Weights of a small mixture-of-experts language model, trained from scratch on English Wikipedia: 8 picks a token.
Below are experts of layer 6 (counted from 0) of a mixture-of-experts language model. Rows are named router (the router's row for the expert), down (a neuron's output weights, with its number) and show model dimensions 0-127. Each number is 50 + 10 x the weight over its row's rms, rounded and kept within 0 to 99.
Before each expert's rows: a language model's description of what the expert responds to. This comes from a sample of Wikipedia text that the model never trained on.

# expert 60
Description: Century piece 19 before year digits, the word in before dates or fields, and suffixes like tion, ition, de, as in Coalition, Grade.
router:62 46 36 80 58 39 49 62 50 66 54 48 39 42 35 40 43 60 51 38 47 52 28 37 48 47 38 52 61 62 46 36 67 51 48 48 69 62 51 42 45 56 35 43 54 61 52 51 54 60 53 62 46 59 52 61 52 40 56 66 32 53 35 48 40 54 34 55 33 66 60 54 53 59 58 49 55 52 35 49 53 42 56 58 41 45 67 58 39 42 57 39 57 67 55 40 48 43 41 42 44 46 52 62 34 36 61 47 48 57 35 41 35 57 48 50 35 54 43 49 48 64 53 61 70 39 64 50
down0:55 55 58 51 56 38 42 59 52 65 26 47 40 58 67 62 53 65 42 43 55 63 39 53 55 47 62 42 39 39 46 60 50 37 54 59 62 49 54 57 56 55 49 51 42 50 56 29 45 45 49 56 55 42 61 35 35 41 59 42 45 51 35 53 52 41 35 61 42 47 49 46 69 39 45 45 51 42 64 55 37 52 57 56 32 48 28 48 67 56 39 78 53 55 44 62 46 74 41 58 60 35 61 63 58 56 48 63 57 28 44 42 49 61 53 40 43 44 50 59 34 46 54 43 48 39 32 51
down1:33 51 56 41 56 46 55 45 38 70 35 51 48 49 54 45 62 50 47 57 58 42 40 71 52 63 50 37 64 45 59 44 52 44 41 51 52 55 45 45 51 54 60 65 32 59 67 44 57 41 58 61 49 58 41 30 40 43 54 59 53 57 65 50 46 42 53 43 54 44 50 63 64 49 67 45 58 43 51 63 35 54 54 50 49 39 48 58 74 34 54 33 64 60 46 50 39 65 49 30 38 36 58 48 49 56 48 41 51 35 48 48 30 49 45 40 47 17 65 66 56 39 49 62 47 39 54 60
down2:47 39 43 40 46 66 49 39 44 52 51 41 32 52 65 31 75 52 49 56 48 49 68 47 41 53 55 49 51 50 52 58 39 44 51 58 55 49 43 49 44 39 38 54 52 43 37 59 61 55 54 64 50 46 62 59 44 47 54 24 68 53 48 51 55 65 54 42 64 37 32 53 26 52 41 50 59 55 48 46 49 56 64 51 34 41 31 51 67 50 60 66 54 66 44 54 58 32 64 55 62 63 53 64 39 44 61 42 54 66 52 55 52 54 65 44 55 51 38 37 36 52 30 53 33 63 53 61
down3:52 48 52 58 61 50 43 45 29 53 44 49 49 37 46 75 37 38 62 37 49 48 51 59 52 53 54 37 47 69 63 73 47 38 45 57 48 52 47 39 44 56 63 39 44 43 42 57 44 59 50 54 66 51 57 39 56 66 79 43 48 41 25 55 62 65 57 54 47 45 49 57 53 43 25 44 36 51 54 63 69 41 41 64 59 61 51 51 34 52 56 25 52 40 59 48 44 40 52 45 50 48 36 43 61 44 49 57 36 34 54 69 57 60 58 50 62 49 36 46 48 44 58 46 47 59 50 55
down4:49 46 43 52 50 24 53 56 60 46 45 49 55 64 54 38 39 74 50 44 40 65 51 38 40 43 39 40 62 38 43 50 63 43 26 57 47 28 40 70 50 52 46 52 47 32 38 52 66 63 36 62 55 50 47 58 57 52 35 55 44 49 33 40 52 52 67 50 49 60 53 41 48 54 53 49 25 47 70 48 52 36 56 58 43 42 38 51 57 56 46 46 55 51 49 60 37 55 49 52 45 62 49 52 58 44 46 46 60 45 47 51 51 49 69 67 42 47 60 43 63 84 43 55 60 43 62 61
down5:66 76 46 63 61 53 52 66 51 62 53 40 31 64 47 74 43 47 35 47 55 55 38 54 57 45 58 38 54 47 52 41 48 47 49 32 51 50 58 45 47 50 36 49 52 66 49 43 62 48 45 36 45 28 49 58 61 54 47 59 41 45 31 40 22 41 36 44 51 42 65 52 66 53 58 73 45 63 53 39 48 59 41 50 44 69 45 44 45 42 53 55 60 56 33 40 54 49 42 43 67 49 49 60 50 43 55 50 58 66 50 45 56 57 53 39 33 48 53 47 47 39 65 61 26 55 46 46
down6:56 45 48 38 62 44 40 53 36 59 40 53 56 44 75 43 48 49 45 46 65 42 48 55 38 39 42 59 50 43 51 55 51 33 30 57 48 49 54 56 49 44 38 62 40 60 49 33 46 49 50 35 55 53 72 71 39 39 30 42 44 57 41 51 41 36 73 39 43 70 43 65 56 41 55 49 48 45 47 52 44 49 42 54 55 75 53 52 70 37 51 61 42 66 52 53 41 60 61 24 52 51 67 37 39 59 52 38 55 43 58 59 54 42 58 54 61 45 44 68 53 49 49 46 41 58 63 50
down7:59 47 26 44 59 53 45 53 23 51 58 46 33 26 57 49 51 62 60 54 55 45 48 44 52 51 48 42 43 48 43 54 59 42 61 54 40 57 58 59 37 54 67 59 46 39 54 50 51 33 28 52 25 58 55 57 44 58 51 50 59 39 46 53 54 46 53 75 51 59 61 49 45 51 59 58 61 33 56 45 68 60 56 47 58 74 44 63 34 42 61 53 33 46 49 35 59 48 43 55 51 32 60 45 61 49 61 63 56 36 45 53 52 46 44 40 41 36 39 55 38 60 57 46 64 56 43 65

# expert 19
Description: First letter or letters of a word split into pieces, often after a space or hyphen, such as f, p, S, C, w, sp.
router:56 49 37 49 31 35 57 56 36 51 48 37 47 37 43 38 37 53 50 46 36 45 53 63 40 51 65 57 45 51 50 44 45 39 32 44 58 60 70 56 69 46 37 56 53 68 43 40 55 43 57 47 53 49 60 51 64 66 55 51 65 47 61 54 49 54 47 48 59 51 59 63 47 42 42 50 35 58 24 64 45 49 64 39 33 47 51 50 37 54 48 59 55 58 53 56 43 45 64 68 52 62 38 36 75 44 32 35 60 54 42 43 56 30 52 47 61 51 59 35 41 48 40 60 62 48 67 55
down0:48 60 41 44 40 33 43 43 52 66 50 41 41 57 49 40 43 65 62 48 49 33 67 43 58 43 50 48 45 39 57 33 69 46 36 55 39 57 31 58 37 57 39 49 58 50 48 43 40 52 61 57 39 41 52 47 65 39 60 42 53 45 48 51 51 29 35 53 58 62 55 58 57 50 49 61 55 44 56 62 64 44 45 73 41 64 45 65 55 47 63 41 39 62 42 42 64 52 42 37 70 65 64 45 67 58 60 64 61 48 43 51 50 32 38 66 50 46 40 57 62 45 66 57 54 50 38 33
down1:55 48 47 58 56 58 44 45 61 60 24 61 49 49 52 55 50 48 47 66 49 44 45 59 52 64 54 54 72 41 68 52 51 55 41 44 45 46 61 21 39 50 48 46 62 39 56 33 48 28 39 50 32 49 55 31 36 55 62 55 53 51 67 47 50 56 19 21 54 48 42 57 65 44 57 51 44 47 43 68 48 56 39 59 53 54 32 34 64 35 65 52 54 43 53 44 55 49 37 56 52 57 50 53 54 50 57 50 52 48 56 42 62 45 48 53 62 52 44 66 48 65 37 57 44 42 45 38
down2:59 42 37 37 43 55 61 64 50 44 56 60 49 51 42 59 42 62 65 64 47 42 43 53 61 65 46 66 44 52 64 70 37 51 50 63 41 52 47 54 49 43 47 68 48 58 64 39 58 37 45 49 57 41 46 55 53 32 58 43 45 36 52 25 40 46 41 50 60 55 58 43 43 52 47 64 59 43 51 36 57 50 55 77 59 64 55 71 50 49 43 51 60 58 51 45 43 40 49 54 40 43 42 46 51 55 66 24 57 37 37 52 34 42 45 56 46 58 43 73 31 60 39 71 40 40 50 47
down3:61 41 55 43 69 48 53 54 50 56 50 42 44 54 52 40 45 47 60 58 50 50 57 60 37 64 67 46 59 44 54 21 44 36 38 55 42 39 62 74 44 55 54 62 41 53 47 58 45 60 37 43 41 57 45 48 40 57 69 62 50 47 39 36 64 44 56 62 42 53 41 45 70 56 50 47 52 49 39 56 65 50 47 44 53 22 52 52 51 58 57 58 42 67 42 61 40 60 50 66 64 53 53 51 51 53 30 47 36 47 56 56 45 29 47 49 49 51 45 55 48 56 54 61 43 15 50 30
down4:56 37 40 39 51 41 45 51 33 46 46 49 52 46 55 58 40 53 48 43 39 61 57 53 58 45 44 38 46 37 54 31 40 44 61 40 53 40 36 33 33 52 57 45 56 63 66 50 41 80 54 63 50 44 49 51 48 43 67 45 42 38 47 58 58 40 62 60 49 50 72 51 45 43 62 78 57 52 60 46 37 43 56 74 49 55 44 67 51 40 41 61 54 50 49 54 29 39 41 54 51 42 52 59 53 64 72 47 55 54 54 47 56 53 34 62 51 55 51 56 29 57 43 32 47 67 50 63
down5:53 40 45 61 39 45 45 43 53 58 62 49 27 55 50 64 39 58 55 71 58 46 42 45 47 66 63 55 57 54 43 60 46 66 51 45 56 49 44 42 51 44 61 46 46 45 52 51 42 59 44 51 57 54 75 58 36 52 51 52 43 39 32 30 41 49 55 52 72 68 67 51 46 47 21 43 45 55 39 48 49 45 37 46 49 59 47 44 49 81 38 64 55 56 42 48 77 56 43 55 38 54 41 41 40 44 54 61 43 44 43 50 64 34 49 34 40 48 50 44 59 49 54 62 60 36 61 50
down6:42 59 66 30 60 37 57 36 46 48 60 52 52 54 50 62 46 63 51 63 54 62 50 45 56 42 26 38 39 52 56 41 33 46 67 40 45 59 58 45 45 62 44 48 42 63 50 46 57 44 39 53 57 34 46 56 47 43 45 48 43 35 53 44 48 48 36 43 47 47 50 39 42 64 43 43 50 64 54 24 53 53 57 66 56 49 66 67 46 62 41 61 46 56 55 69 53 48 23 61 44 53 68 40 57 27 47 31 67 64 50 54 59 45 43 56 53 55 49 39 56 32 59 66 60 55 52 49
down7:39 36 59 50 47 42 54 60 54 40 48 45 47 58 49 57 28 65 62 57 56 58 57 33 53 52 30 38 56 55 56 51 47 43 51 47 48 58 63 35 45 45 53 39 52 44 50 62 48 46 47 56 66 45 47 52 57 64 25 23 56 61 56 51 74 56 41 72 39 60 68 39 53 42 53 50 65 49 49 44 55 48 62 48 68 43 41 41 31 38 45 50 53 44 36 60 41 26 63 51 52 58 38 52 37 48 52 35 55 67 55 42 57 39 54 60 55 62 57 39 47 71 47 47 59 44 50 48

# expert 26
Description: Word-initial prefixes like re, con, ex, inter, dis, pre, pro starting a new word (inter-est, con-cert, sub-ject), plus stray single letters.
router:45 58 61 38 49 40 52 48 58 40 41 53 42 57 42 46 53 55 60 43 43 53 52 63 56 45 67 56 30 46 65 41 64 43 47 36 61 61 56 54 62 54 67 45 49 64 61 37 48 61 57 60 45 68 56 64 55 51 58 65 55 46 42 47 36 48 43 48 46 47 58 57 40 42 58 27 44 43 30 48 55 42 60 52 58 55 52 57 21 53 44 42 47 61 44 38 38 36 52 75 44 44 39 47 61 40 52 28 41 45 73 61 65 45 45 54 56 54 35 65 52 59 42 67 46 38 57 50
down0:60 44 48 51 41 47 49 46 54 61 67 33 63 47 48 56 69 62 58 55 52 36 57 42 45 60 43 67 63 58 48 45 61 58 37 45 29 69 52 57 45 42 61 37 46 47 42 47 45 45 57 31 51 57 41 56 25 57 42 47 51 51 51 42 56 43 46 47 46 59 50 42 37 51 25 41 51 53 64 60 60 61 64 43 48 47 53 56 48 69 51 41 30 40 63 63 51 50 57 47 49 34 51 55 42 39 34 42 43 56 45 50 44 83 68 57 46 47 44 46 51 69 45 45 30 60 57 42
down1:39 48 38 68 54 47 65 41 65 40 53 51 56 49 38 65 48 47 53 37 45 57 55 38 61 38 45 63 51 42 69 62 42 54 61 56 37 44 62 39 47 50 26 50 43 53 56 46 41 47 39 49 34 53 42 58 60 51 53 55 47 58 47 46 58 55 44 52 39 49 55 58 47 39 50 55 41 50 42 62 42 40 63 46 68 68 30 73 56 43 40 47 54 43 29 59 49 38 56 45 56 36 46 63 50 57 47 32 52 47 41 47 50 50 38 61 26 71 39 59 53 48 65 65 68 38 64 65
down2:48 63 50 60 63 42 43 48 58 58 45 59 48 42 64 55 61 48 53 50 50 45 54 43 35 36 71 37 67 67 54 47 57 44 36 50 53 52 48 37 53 43 60 46 31 65 60 51 42 65 39 68 60 48 54 47 51 62 65 44 42 32 55 50 31 53 46 37 42 34 61 46 43 61 42 44 52 54 50 35 49 44 54 24 52 33 66 48 35 46 55 47 56 66 57 45 49 47 35 54 41 62 37 51 67 36 58 66 42 48 58 47 57 42 52 57 53 66 46 58 57 49 42 48 52 65 60 23
down3:57 26 65 53 66 55 53 57 42 35 56 42 59 54 45 50 48 25 44 47 50 40 60 48 53 64 48 55 59 55 44 28 59 60 54 53 53 50 47 66 46 61 52 33 37 60 85 55 44 55 40 52 47 56 47 44 38 53 41 51 47 34 51 45 48 68 51 57 42 55 32 55 51 43 53 60 46 53 69 48 44 62 68 54 43 38 49 50 56 24 54 37 41 62 47 62 43 50 74 53 32 36 46 52 50 32 54 37 51 52 58 43 63 52 50 50 51 54 52 58 50 51 43 34 53 64 47 35
down4:54 53 60 54 52 54 58 39 45 48 51 42 55 41 45 66 56 40 52 67 41 55 56 44 51 33 52 59 69 40 45 32 54 69 49 58 56 36 54 67 40 44 41 36 67 48 44 63 50 44 51 56 54 41 39 73 31 52 22 45 52 50 51 43 53 45 59 49 30 60 57 58 53 48 50 64 45 62 42 50 54 49 58 59 22 34 54 54 50 53 62 41 48 52 44 51 29 36 54 52 60 57 62 52 47 60 41 52 60 56 44 44 43 42 50 72 50 57 57 47 34 30 57 56 29 62 38 53
down5:49 46 62 63 62 63 49 32 62 57 51 49 48 46 53 50 37 48 52 28 42 76 49 60 55 42 55 38 42 53 37 51 53 55 19 49 47 53 45 51 53 61 55 46 41 58 56 57 57 39 47 55 62 56 42 42 60 33 62 67 41 58 26 36 54 51 56 41 56 50 52 53 54 54 58 50 50 56 64 66 50 40 51 50 31 46 51 41 63 59 49 49 42 45 60 43 41 54 33 59 55 60 62 40 53 31 44 39 46 39 56 55 56 28 45 45 38 80 46 56 71 46 50 52 49 44 62 33
down6:53 42 39 27 50 47 38 45 56 74 51 57 44 63 49 37 58 55 54 45 47 53 53 53 70 42 62 31 63 55 48 29 41 33 51 43 58 55 58 52 47 56 52 61 60 49 26 56 44 36 47 46 45 41 48 68 62 48 60 50 33 61 38 51 54 45 51 52 41 54 55 42 67 60 71 61 38 64 49 49 60 51 56 46 36 53 55 30 49 61 46 36 48 48 56 52 41 61 61 39 43 55 46 53 45 59 56 55 45 51 62 50 44 22 22 48 45 55 59 68 50 48 46 62 43 50 57 34
down7:52 54 55 40 62 55 44 44 52 57 53 37 35 56 61 42 46 60 42 46 37 55 47 57 44 66 38 56 61 58 40 47 38 23 49 56 50 44 30 50 48 38 46 54 47 41 58 48 48 54 65 54 48 56 34 57 52 35 38 44 30 46 36 49 41 37 38 47 76 57 37 45 54 32 59 38 62 65 38 52 35 57 60 65 56 44 26 51 53 59 73 56 64 52 45 51 57 56 50 44 55 71 67 35 54 47 51 62 49 63 49 50 45 44 48 49 52 62 27 68 53 58 55 47 55 57 56 50